config = dict(
    num_hidden_layers=8,
    hidden_size=160,
    n_experts=256,
    experts_per_token=3,
    d_expert=128,
    d_shared_expert=0,
    hidden_act='squared_relu',
    moe_layers=[2, 3, 4, 5, 6, 7],
    router_score='softmax',
    normalize_top_k=False,
    routed_scale=1.0,
    balance_loss=0.00552,
    balance_bias=False,
    router_z_loss=0.0001,
    init_std_router=0.014,
    lr_router=0.000943,
    num_attention_heads=5,
    num_key_value_heads=5,
    head_dim=32,
    vocab_size=2978,
    norm='layernorm',
    norm_place='pre',
    norm_eps=1e-05,
    positions='rope',
    rope_theta=1720.0,
    rope_fraction=0.5,
    qk_norm=False,
    attn_scale=0.177,
    tie_word_embeddings=False,
    parallel_block=True,
    init='normal',
    init_std_qkv=0.0395,
    init_std_o=0.0,
    init_std_up=0.0395,
    init_std_down=0.0,
    optimizer='muon_variant',
    learning_rate=0.00731,
    lr_mult_qkv=0.7,
    lr_mult_o=4.0,
    lr_mult_down=2.0,
    beta1=0.93,
    lr_head=0.0155,
    max_grad_norm=2.0,
    warmup_steps=200,
    schedule='wsd',
    decay_fraction=0.468,
    decay_shape='linear',
    final_lr_fraction=0.0,
    batch_tokens=65536,
    max_seq_len=384,
    doc_mask=True,
    train_tokens=335800000,
    max_steps=5124,
    dataset='wikipedia_en',
)
Below are experts of layer 4 (counted from 0) of a mixture-of-experts language model. Rows are named router (the router's row for the expert), up (a neuron's input weights, with its number), down (a neuron's output weights, with its number) and show model dimensions 0-159. Each number is 50 + 12 x the weight over its row's rms, rounded and kept within 0 to 99.
After each expert's rows: a language model's description of what the expert responds to; "gets" lists some tokens that make up at least twice as much of what it gets as of all text. This comes from a sample of Wikipedia text that the model never trained on. Tokens count by the router's weight.

# expert 53
router:60 57 39 44 43 56 26 51 53 45 37 69 38 59 61 17 72 59 68 55 48 78 64 48 47 71 37 52 65 33 58 37 61 61 42 57 69 45 55 31 54 44 58 49 61 41 60 68 43 41 64 25 44 62 43 35 44 31 67 45 58 33 66 53 56 61 54 51 67 39 50 58 70 64 37 35 46 63 45 59 64 60 72 54 72 53 57 65 54 57 49 45 27 31 32 31 71 39 33 26 47 49 54 53 44 57 46 39 66 45 33 48 55 62 51 47 44 63 58 52 44 44 47 51 49 55 54 42 26 32 43 43 47 42 52 39 41 53 34 46 46 77 38 60 57 34 48 32 51 56 53 58 53 35 57 64 57 50 52 34
up17:47 56 34 44 58 41 40 42 36 46 68 31 44 53 44 48 40 54 73 52 52 32 41 49 49 44 54 43 58 58 69 62 42 48 50 47 55 48 63 40 67 52 63 55 47 74 68 51 63 60 59 39 48 41 59 42 42 75 62 42 61 50 38 37 45 37 68 52 50 49 59 51 55 55 67 76 50 45 17 37 42 26 39 53 47 40 34 35 40 29 54 42 68 54 65 46 12 51 41 57 58 53 60 47 50 52 62 69 49 46 54 52 55 51 14 46 13 67 58 48 72 45 44 54 65 50 39 50 50 36 43 29 44 52 69 58 53 73 70 43 55 58 39 34 48 61 49 64 39 61 49 45 32 67 54 61 52 40 57 52
down17:50 24 46 44 37 66 45 46 69 65 49 59 58 37 57 44 55 52 47 50 44 47 54 68 60 53 39 27 51 57 75 39 50 39 64 75 60 54 42 59 50 39 49 41 45 46 45 65 51 49 46 46 67 62 58 34 35 41 43 44 49 67 44 42 67 36 52 54 78 58 50 30 49 80 86 44 37 60 57 67 39 60 47 46 60 50 56 43 55 64 80 45 38 46 58 53 60 34 69 26 37 47 55 37 51 42 56 26 35 69 36 43 49 45 63 33 46 49 62 53 55 64 49 43 65 26 51 39 44 31 41 26 40 41 44 42 37 34 55 43 45 63 56 25 58 69 38 69 51 51 57 62 47 54 48 59 51 56 55 33
It responds to: Opening stems of longer words awaiting a suffix, such as fin-anc-ial, sett-lement, sign-ificant, serv-ing, writ-ing.
gets: "anc", " end", " w", " serv", " sett", " sign"

# expert 61
router:64 54 37 45 56 36 40 55 21 27 41 59 56 65 59 47 57 66 50 35 54 59 63 40 62 79 41 50 56 40 55 39 55 64 33 49 47 62 53 54 44 63 38 37 67 42 43 48 64 56 42 55 47 53 47 40 68 39 48 41 57 66 70 58 55 67 35 51 61 54 38 51 43 43 45 51 37 47 29 39 57 72 57 68 52 60 68 58 62 31 38 42 45 52 52 30 45 43 40 44 62 28 63 27 31 59 48 57 70 39 47 40 43 62 55 59 41 71 56 60 52 44 40 41 54 58 54 47 38 48 37 66 68 36 74 61 36 65 49 76 23 67 33 58 53 27 73 61 66 38 52 61 61 46 57 61 55 52 59 36
up1:39 22 60 73 51 66 63 44 51 43 65 71 45 32 38 58 45 49 52 57 49 44 47 59 64 47 31 58 55 43 67 54 34 44 66 43 49 48 58 52 43 31 46 65 54 47 46 66 59 56 37 57 70 29 63 61 35 60 48 46 35 40 33 44 49 37 38 34 41 72 53 21 72 33 36 43 48 74 69 39 23 61 38 49 33 49 39 56 48 52 63 60 27 38 25 47 52 49 51 53 50 46 60 53 53 72 62 54 38 54 30 61 51 24 65 59 52 56 29 64 56 53 46 47 60 57 53 51 58 63 38 62 42 30 36 62 33 46 65 48 62 39 49 66 46 59 42 51 50 58 58 43 43 57 61 52 51 66 41 76
down1:44 55 48 60 41 40 66 54 49 53 49 29 57 49 35 46 57 59 52 40 35 66 41 78 35 56 71 61 74 49 42 52 53 51 18 69 62 43 52 62 39 35 69 45 34 54 63 36 36 50 61 59 36 66 72 47 47 37 37 51 64 33 69 52 58 68 35 57 62 41 54 50 26 47 32 55 51 47 44 30 82 51 45 50 45 63 63 49 48 34 35 55 67 57 53 42 51 42 54 48 43 57 48 48 49 38 13 65 53 53 61 50 48 55 51 50 58 51 55 58 59 58 47 61 45 52 38 46 31 38 38 30 29 75 56 48 74 59 52 65 34 62 49 38 66 57 61 39 45 50 45 45 69 45 36 40 35 41 69 37
It responds to: Commas in running prose, after introductory phrases and dates, before appositives, and between place names, as In 1875, Alsina, Minister.
gets: ",", "),", ".,", "\",", "',"

# expert 1
router:64 49 43 50 29 34 36 50 43 59 51 55 55 63 68 25 38 68 42 47 48 83 50 49 46 44 25 47 46 54 68 42 74 46 48 51 71 56 64 28 27 67 47 42 58 37 39 51 46 48 57 50 30 56 42 47 57 52 42 41 63 72 49 72 57 50 43 22 58 37 50 50 39 61 40 34 57 55 29 40 36 57 57 51 51 53 56 56 57 47 56 46 34 57 57 35 57 42 45 58 69 38 53 45 41 61 33 50 45 46 54 55 32 64 51 39 48 60 37 60 45 56 28 50 57 60 51 49 35 37 36 59 48 24 57 53 61 78 36 67 43 60 39 46 81 48 57 69 50 54 70 56 57 39 49 64 67 28 72 42
up1:50 49 64 32 49 32 36 33 58 45 61 39 45 51 54 60 51 47 63 57 45 62 50 29 44 48 56 31 68 44 40 43 57 40 44 45 53 41 41 56 62 34 33 56 56 53 26 61 52 60 60 67 52 44 54 53 55 62 38 61 63 46 45 50 43 46 52 51 83 49 50 45 44 44 33 58 53 49 74 78 49 24 71 52 64 50 67 53 41 67 36 31 57 43 64 56 62 74 64 50 47 73 47 60 55 31 50 60 52 45 39 53 45 37 40 50 68 49 54 75 36 53 47 52 48 20 62 48 56 37 38 47 49 22 58 48 77 60 42 52 44 76 28 50 50 41 46 34 40 27 37 63 48 50 63 33 36 69 47 33
down1:36 19 51 52 46 44 54 36 61 53 35 57 37 41 28 49 47 41 29 55 76 15 41 33 46 22 54 57 59 52 34 36 42 78 64 52 48 49 26 63 48 73 71 61 47 77 56 64 42 52 46 53 64 48 62 54 37 40 40 50 58 49 55 51 47 45 52 46 46 60 62 39 76 44 53 56 39 29 70 74 58 76 26 57 49 39 44 46 44 53 56 48 42 48 53 55 52 50 31 47 52 36 68 48 52 64 58 67 56 48 43 48 50 55 56 44 30 49 45 44 37 45 50 50 55 50 51 53 57 42 60 49 50 66 45 51 60 62 47 85 47 36 63 61 58 46 55 54 58 77 52 32 54 37 39 41 31 64 50 42
It responds to: Word-final pieces ending in s or ce, mostly plural and verb -s endings, as in designs, rooms, pounds, received, performance.
gets: "s", "es", "ce", "ps", "ts", "ers"

# expert 57
router:75 49 36 67 31 29 29 53 45 53 35 52 33 52 53 36 43 61 54 45 38 57 60 36 61 52 31 45 66 46 48 39 60 55 42 62 79 52 33 40 33 46 41 47 45 50 61 67 46 46 46 54 54 50 49 43 54 39 43 54 60 62 64 50 66 51 40 46 71 53 60 69 44 67 44 47 42 63 53 57 28 74 48 64 65 45 73 63 55 61 39 41 31 23 42 38 70 43 38 52 56 40 54 35 50 63 52 60 55 30 32 29 41 49 40 42 52 66 45 60 31 47 26 52 52 58 78 28 28 31 40 47 55 48 70 53 48 61 39 68 51 54 44 48 55 44 65 66 58 41 40 78 62 50 47 54 47 56 46 44
up2:38 31 42 49 32 59 58 52 36 42 44 60 65 50 30 55 36 53 54 42 56 52 44 62 51 49 60 68 43 57 40 54 62 36 72 42 57 70 46 39 75 49 66 45 64 54 61 53 49 59 67 44 36 54 55 56 61 61 40 45 60 43 24 33 48 72 62 39 38 62 37 36 40 55 47 47 32 32 51 62 64 39 55 52 65 42 22 46 53 54 85 31 58 31 31 61 58 46 64 65 39 37 46 60 59 47 62 42 45 27 46 60 68 57 47 46 53 67 32 67 44 45 26 47 56 50 56 52 56 55 44 62 43 16 40 48 57 49 45 64 58 54 55 36 44 60 38 61 52 78 54 44 68 34 58 28 64 41 53 46
down2:74 76 59 46 50 20 68 43 21 31 53 41 43 43 29 48 66 50 59 59 42 24 59 57 47 56 58 64 36 72 53 62 82 53 62 30 47 36 49 48 49 36 60 58 59 59 33 58 34 45 49 30 58 51 76 46 48 45 50 57 60 57 50 45 61 47 61 34 57 23 39 41 39 43 44 50 52 45 48 54 55 43 46 50 62 52 60 45 52 45 28 57 32 69 68 46 39 60 33 47 48 46 44 30 55 47 52 56 60 38 53 65 63 51 35 49 49 40 53 30 36 58 45 50 67 66 57 32 54 56 51 46 60 55 61 49 23 61 53 65 33 42 39 58 67 50 50 53 40 36 75 53 66 61 52 63 28 66 52 53
It responds to: Heads of names for organisations and contests, such as University, Party, League, Championship, and endings like E-lection, Qual-ification, Lab-our.
gets: " Party", "ation", " University", " League", " School", " District"

# expert 26
router:61 59 52 41 41 62 32 56 24 47 44 47 39 75 57 35 50 67 59 34 63 63 59 50 60 60 48 38 58 43 53 41 59 61 37 66 67 73 56 48 46 51 40 57 51 22 57 57 62 47 67 51 40 48 38 50 58 33 56 46 55 56 56 58 71 51 35 37 69 59 44 61 53 62 42 41 29 53 35 30 49 66 59 57 44 47 64 55 64 43 43 36 46 55 43 49 58 43 31 40 68 36 69 32 27 63 26 47 68 39 36 38 35 41 19 35 49 65 72 56 30 57 53 36 61 63 59 39 38 42 41 62 59 43 63 62 44 52 30 65 31 57 41 60 51 31 57 60 60 33 45 55 55 40 56 63 65 44 52 37
up1:55 45 59 41 55 41 55 37 45 50 42 53 69 50 26 63 56 39 60 49 42 76 54 39 52 60 48 56 68 58 63 49 44 58 41 50 61 56 54 46 40 45 55 54 49 52 37 44 25 61 49 50 18 54 49 38 30 55 46 51 51 39 35 62 48 55 47 41 57 51 63 58 57 46 58 60 35 49 51 35 23 42 56 42 39 42 61 42 49 54 64 62 61 79 22 45 74 48 40 59 55 55 62 59 59 64 48 37 51 61 34 56 36 17 26 57 30 35 29 42 45 48 39 65 43 51 65 44 57 75 55 35 43 59 77 32 44 41 32 61 40 63 43 85 57 59 56 58 49 56 35 52 37 44 68 65 54 57 63 51
down1:52 51 51 67 63 40 64 34 43 44 22 75 29 42 54 50 44 44 58 47 55 59 62 62 38 36 45 79 65 53 61 67 48 63 26 35 37 42 69 33 59 47 63 39 51 67 52 39 56 55 44 68 70 49 36 56 62 47 24 54 51 47 53 56 62 44 72 48 63 38 33 67 44 36 39 46 67 49 51 19 43 41 45 59 34 34 41 69 38 41 41 65 48 48 28 70 50 30 45 38 46 38 60 52 61 47 61 41 58 26 51 48 77 47 45 62 57 54 32 54 50 69 39 49 50 52 37 55 57 41 60 43 49 57 46 52 47 44 54 51 63 57 33 65 36 43 70 62 36 55 42 42 51 68 49 45 50 74 59 40
It responds to: Month names after a day number, and digits, percent signs and punctuation in dates, tables and lists, e.g. 1 July, 60%.
gets: "1", " July", " R", "',", " June", "%"

# expert 48
router:62 57 27 70 31 51 33 44 53 61 47 51 41 41 54 34 55 60 67 39 42 82 54 33 51 49 35 46 59 53 43 58 54 50 43 58 59 52 36 24 26 60 43 59 69 31 56 67 57 51 60 37 44 51 44 45 47 37 38 61 59 45 57 73 47 78 44 49 64 51 44 59 55 60 42 40 21 64 53 51 33 79 59 53 42 41 45 62 53 54 49 42 47 61 61 42 77 26 42 45 54 45 50 44 31 60 44 59 48 53 61 40 42 56 57 47 47 49 54 38 37 45 24 38 45 75 61 25 26 42 47 79 57 45 64 51 49 58 43 66 41 66 51 50 57 30 58 55 61 53 68 63 48 58 50 41 72 46 59 38
up2:36 23 47 29 28 44 67 60 68 69 71 29 52 37 35 41 53 42 57 46 67 49 48 51 46 43 60 38 56 49 56 54 23 62 60 77 71 54 52 57 32 33 51 58 49 50 56 57 76 38 70 38 50 69 46 56 54 44 33 51 43 45 27 39 55 39 34 61 73 66 46 55 48 71 64 50 70 71 45 62 42 48 34 46 74 58 50 72 43 68 52 41 69 52 47 39 29 50 54 42 62 60 51 43 49 29 40 64 69 53 48 51 17 45 46 53 56 57 56 45 67 36 45 58 43 51 45 38 56 37 41 38 37 47 56 51 36 56 43 48 41 40 57 58 54 39 60 58 31 59 50 41 44 43 49 64 49 52 53 63
down2:34 42 53 50 50 41 51 44 71 52 69 43 32 49 74 51 47 44 66 32 51 38 52 56 64 58 46 46 36 56 40 64 54 38 52 29 52 73 52 45 55 33 51 50 48 48 39 65 53 64 26 61 36 54 51 33 55 40 50 86 63 53 50 57 60 58 40 45 37 33 28 40 55 57 50 71 62 25 29 47 52 47 54 55 41 33 44 40 55 40 37 41 62 45 62 62 66 72 46 46 83 43 52 56 50 67 59 53 46 51 48 57 64 49 53 54 50 64 32 58 71 75 52 54 30 51 40 37 52 49 29 56 49 28 51 59 39 25 58 49 50 63 65 41 43 43 51 54 66 43 43 64 52 78 39 44 34 62 44 24
It responds to: Word-final pieces forming nouns and adjectives after a stem, mostly ult in Adult and difficult, plus ence, ment, ity, ness.
gets: "ult", "ence", "ment", "ity", "ent", "ust"

# expert 5
router:62 75 42 59 47 29 42 73 45 55 42 53 41 53 66 28 61 55 41 39 46 64 54 51 37 65 42 51 48 59 53 43 54 67 44 64 61 52 36 14 49 57 44 39 53 24 51 61 38 45 53 49 43 81 51 54 57 53 49 49 78 40 72 49 53 70 39 31 65 29 31 77 61 62 50 42 47 42 29 56 62 60 57 65 40 43 57 43 60 44 47 42 34 46 31 43 76 45 36 47 65 42 48 51 27 52 39 50 50 55 53 52 27 61 46 56 61 49 69 44 39 50 29 48 57 59 57 29 33 47 49 50 57 45 65 45 50 68 40 53 48 66 36 44 56 50 49 45 75 57 63 58 45 31 69 61 55 46 35 49
up1:50 53 41 48 55 63 40 21 47 39 55 40 63 48 56 43 49 52 55 49 63 73 64 59 47 64 66 41 62 55 39 59 44 43 31 44 45 36 48 48 57 43 62 74 55 49 54 28 72 57 43 48 56 49 57 57 67 60 47 49 43 38 49 55 51 59 65 32 56 33 33 28 51 28 46 69 29 38 73 51 39 36 76 43 48 33 25 71 60 56 76 49 52 40 56 68 38 40 44 21 32 59 50 56 65 52 46 61 45 46 52 51 52 71 54 62 59 26 45 50 46 37 46 55 41 76 40 49 49 43 40 60 43 61 59 72 76 55 56 42 46 39 47 32 50 28 51 59 51 52 46 35 51 68 40 58 44 24 49 46
down1:54 42 44 40 78 35 34 40 59 39 72 38 44 59 61 64 45 37 39 57 69 63 35 36 31 52 49 39 43 58 44 60 35 36 58 63 32 51 62 43 50 54 56 31 51 58 59 62 57 63 55 36 38 57 33 61 46 42 63 41 74 64 49 51 41 65 27 60 45 51 45 63 49 61 74 61 17 45 45 36 50 72 41 70 54 51 62 57 69 50 57 69 36 56 57 42 41 35 49 59 51 49 78 34 48 29 24 50 55 62 47 41 52 32 61 54 50 45 54 70 45 45 40 54 51 47 63 31 41 66 44 67 48 47 62 42 64 45 46 47 58 47 79 61 32 60 52 41 52 53 50 60 53 34 27 42 41 50 34 45
It responds to: Main verbs after subjects or auxiliaries in narrative, mostly past tense, such as played, won, took, moved, together.
gets: " not", " played", " took", " won", " used", " held"

# expert 49
router:77 52 46 56 44 26 39 60 41 46 47 42 41 69 68 44 50 51 42 43 37 51 44 43 63 83 44 53 54 54 61 42 44 59 50 57 58 50 45 30 28 61 40 33 71 36 42 53 52 52 46 41 48 83 47 48 53 30 61 50 75 54 58 55 42 73 38 38 61 33 48 54 56 72 46 34 38 55 28 55 60 50 61 67 63 47 68 65 43 45 32 35 43 45 53 57 63 50 47 49 84 37 57 51 38 65 41 36 52 47 46 45 31 58 56 58 53 49 53 44 45 59 54 40 60 52 73 47 39 48 48 47 47 46 66 44 40 52 37 74 50 74 36 55 66 50 69 48 60 49 74 49 49 41 70 60 40 18 42 43
up1:58 69 53 57 77 64 53 46 65 51 48 50 43 57 45 41 67 63 62 40 55 55 49 36 25 58 63 46 30 51 38 32 41 43 35 34 63 58 52 29 59 37 57 55 42 42 60 51 42 57 49 38 51 67 39 40 54 51 56 42 58 46 36 57 53 24 47 48 40 31 58 50 55 35 37 37 68 60 47 51 52 48 51 34 62 57 69 40 59 41 54 33 35 44 56 34 67 46 54 51 42 36 55 55 63 32 72 46 46 47 58 61 55 47 42 71 79 34 57 69 73 50 45 49 51 51 23 67 25 36 64 62 54 52 54 51 59 55 36 67 49 18 56 53 74 45 55 32 57 45 57 22 56 62 58 44 43 60 35 70
down1:63 67 66 62 49 60 62 54 44 59 42 65 47 33 64 60 59 39 50 39 51 50 58 56 54 57 47 56 41 29 48 50 50 28 34 55 51 44 53 48 53 43 51 48 75 54 50 48 46 43 47 51 54 55 54 56 32 49 78 58 54 42 26 42 09 59 53 71 29 50 34 51 33 52 35 44 62 38 39 66 59 49 63 50 54 73 59 56 46 62 33 46 45 43 80 64 69 38 62 63 42 41 57 63 42 53 69 54 42 37 71 61 57 44 59 53 48 56 38 28 75 60 48 38 33 60 50 65 61 35 43 19 26 44 19 43 46 45 53 43 40 50 57 65 54 49 36 54 44 49 44 53 59 29 47 67 42 55 37 55
It responds to: Words introducing a complement or clause after a comma or noun: as, with, including, called, named, when, where, became.
gets: " as", " with", " including", " called", " than", " As"

# expert 51
router:64 56 54 56 56 64 42 72 32 32 23 63 50 54 51 48 42 51 58 36 46 58 52 37 67 67 21 47 47 59 59 46 53 47 41 60 46 75 64 45 47 56 45 48 63 52 45 49 64 42 49 45 40 51 41 53 65 48 61 57 71 42 57 60 60 76 43 44 50 39 51 55 51 64 33 36 23 61 36 33 41 59 54 71 64 60 74 50 62 57 39 51 41 52 35 27 44 51 32 25 67 39 66 30 48 46 57 50 56 29 46 28 55 38 35 44 43 70 55 49 37 76 42 37 59 63 57 50 22 56 46 70 51 36 55 47 44 54 40 60 42 53 48 62 53 41 46 51 66 62 66 61 56 42 60 65 58 29 55 28
up1:68 50 30 31 75 40 45 54 51 55 54 72 48 48 66 58 52 50 56 73 68 41 32 51 52 46 60 54 62 54 55 44 53 41 46 31 51 30 48 43 42 31 58 34 59 45 42 50 44 50 45 35 57 62 42 43 33 31 42 32 49 82 55 51 50 32 58 49 41 48 60 31 62 57 63 39 58 55 57 39 41 54 56 44 17 73 54 49 38 52 78 41 55 49 29 53 47 42 48 73 67 72 48 51 45 59 41 35 38 62 51 51 40 49 53 54 37 55 63 39 63 26 65 36 56 49 29 64 61 56 34 69 63 69 58 29 55 54 48 57 64 45 56 49 41 57 46 48 75 41 52 39 42 71 41 49 56 31 56 72
down1:47 44 73 46 61 58 61 73 50 33 60 65 22 57 63 54 70 47 40 29 67 29 91 63 47 36 36 41 49 43 39 46 52 46 38 45 71 44 43 30 48 38 39 63 49 54 54 47 56 35 45 54 66 59 52 57 63 41 23 52 49 60 31 54 51 54 57 32 52 53 49 40 37 41 52 59 56 60 54 53 66 61 25 50 48 19 56 47 41 52 24 40 52 57 60 60 47 51 26 46 50 49 62 55 47 59 54 43 42 32 36 51 54 42 53 70 60 46 43 47 24 69 48 47 35 43 41 61 53 66 61 49 38 38 67 63 36 39 53 59 70 56 56 53 45 52 66 44 57 50 64 68 57 40 33 55 71 62 37 51
It responds to: Colons after infobox field labels and list years, plus table pipes, as in Kingdom: Animalia, Cinematography: and 1993: This Boy's Life.
gets: ":", " |", "):", "′", "°", " /"

# expert 50
router:55 44 34 29 31 46 45 52 34 52 42 48 48 61 53 38 71 60 52 34 45 62 46 44 74 53 36 43 66 52 48 40 75 57 55 58 54 64 34 50 33 51 53 59 56 47 69 64 34 59 52 54 42 48 40 56 59 47 43 32 66 74 66 41 48 54 50 37 61 54 49 49 48 72 40 36 36 52 54 52 41 58 50 57 51 47 60 47 52 54 39 45 45 31 56 42 71 32 31 23 66 44 64 46 36 74 45 66 64 49 38 49 45 36 17 54 56 46 60 74 29 62 28 48 48 69 73 39 35 47 53 62 71 36 59 52 67 60 25 53 22 53 48 52 51 39 70 41 60 41 42 68 60 48 57 49 55 45 54 36
up21:33 47 45 52 40 47 29 53 29 56 45 31 59 54 35 34 55 50 54 65 64 45 43 69 48 63 49 48 41 63 35 69 43 54 57 49 77 38 50 35 59 47 43 64 42 52 50 55 48 47 25 58 42 56 58 61 44 29 55 63 43 53 54 42 33 42 55 45 59 37 33 67 52 48 46 23 39 51 59 40 49 57 42 74 60 71 38 59 28 46 37 63 71 55 52 59 57 62 37 15 58 57 39 46 56 37 51 52 37 35 45 83 52 53 50 47 40 41 51 45 51 41 58 40 72 54 68 29 41 52 44 46 72 57 59 65 52 50 40 54 51 52 61 61 44 78 63 22 48 53 32 54 35 68 61 42 49 75 53 38
down21:47 63 32 44 45 47 50 44 45 51 47 55 59 50 46 60 58 47 67 65 61 55 69 47 47 39 36 37 43 46 53 41 60 37 59 50 57 45 39 48 66 47 39 60 46 57 49 54 44 62 37 36 66 68 48 62 49 54 49 65 39 38 44 39 70 50 45 33 37 45 66 54 59 65 73 41 44 32 62 59 72 45 69 52 68 35 40 54 39 36 38 34 55 52 42 44 44 40 44 49 34 57 32 62 61 49 52 42 16 67 47 17 40 57 32 75 70 49 66 50 67 29 40 40 52 54 59 35 62 53 68 21 43 71 53 67 49 39 35 42 41 71 29 42 74 57 56 44 60 61 56 44 36 56 63 62 56 61 47 32
It responds to: Ending pieces of surnames and nouns such as -ić, -son, -ers, -ment in Movement, often before a pipe, comma or parenthesis.
gets: "ers", "son", "ić", "ell", "as", "al"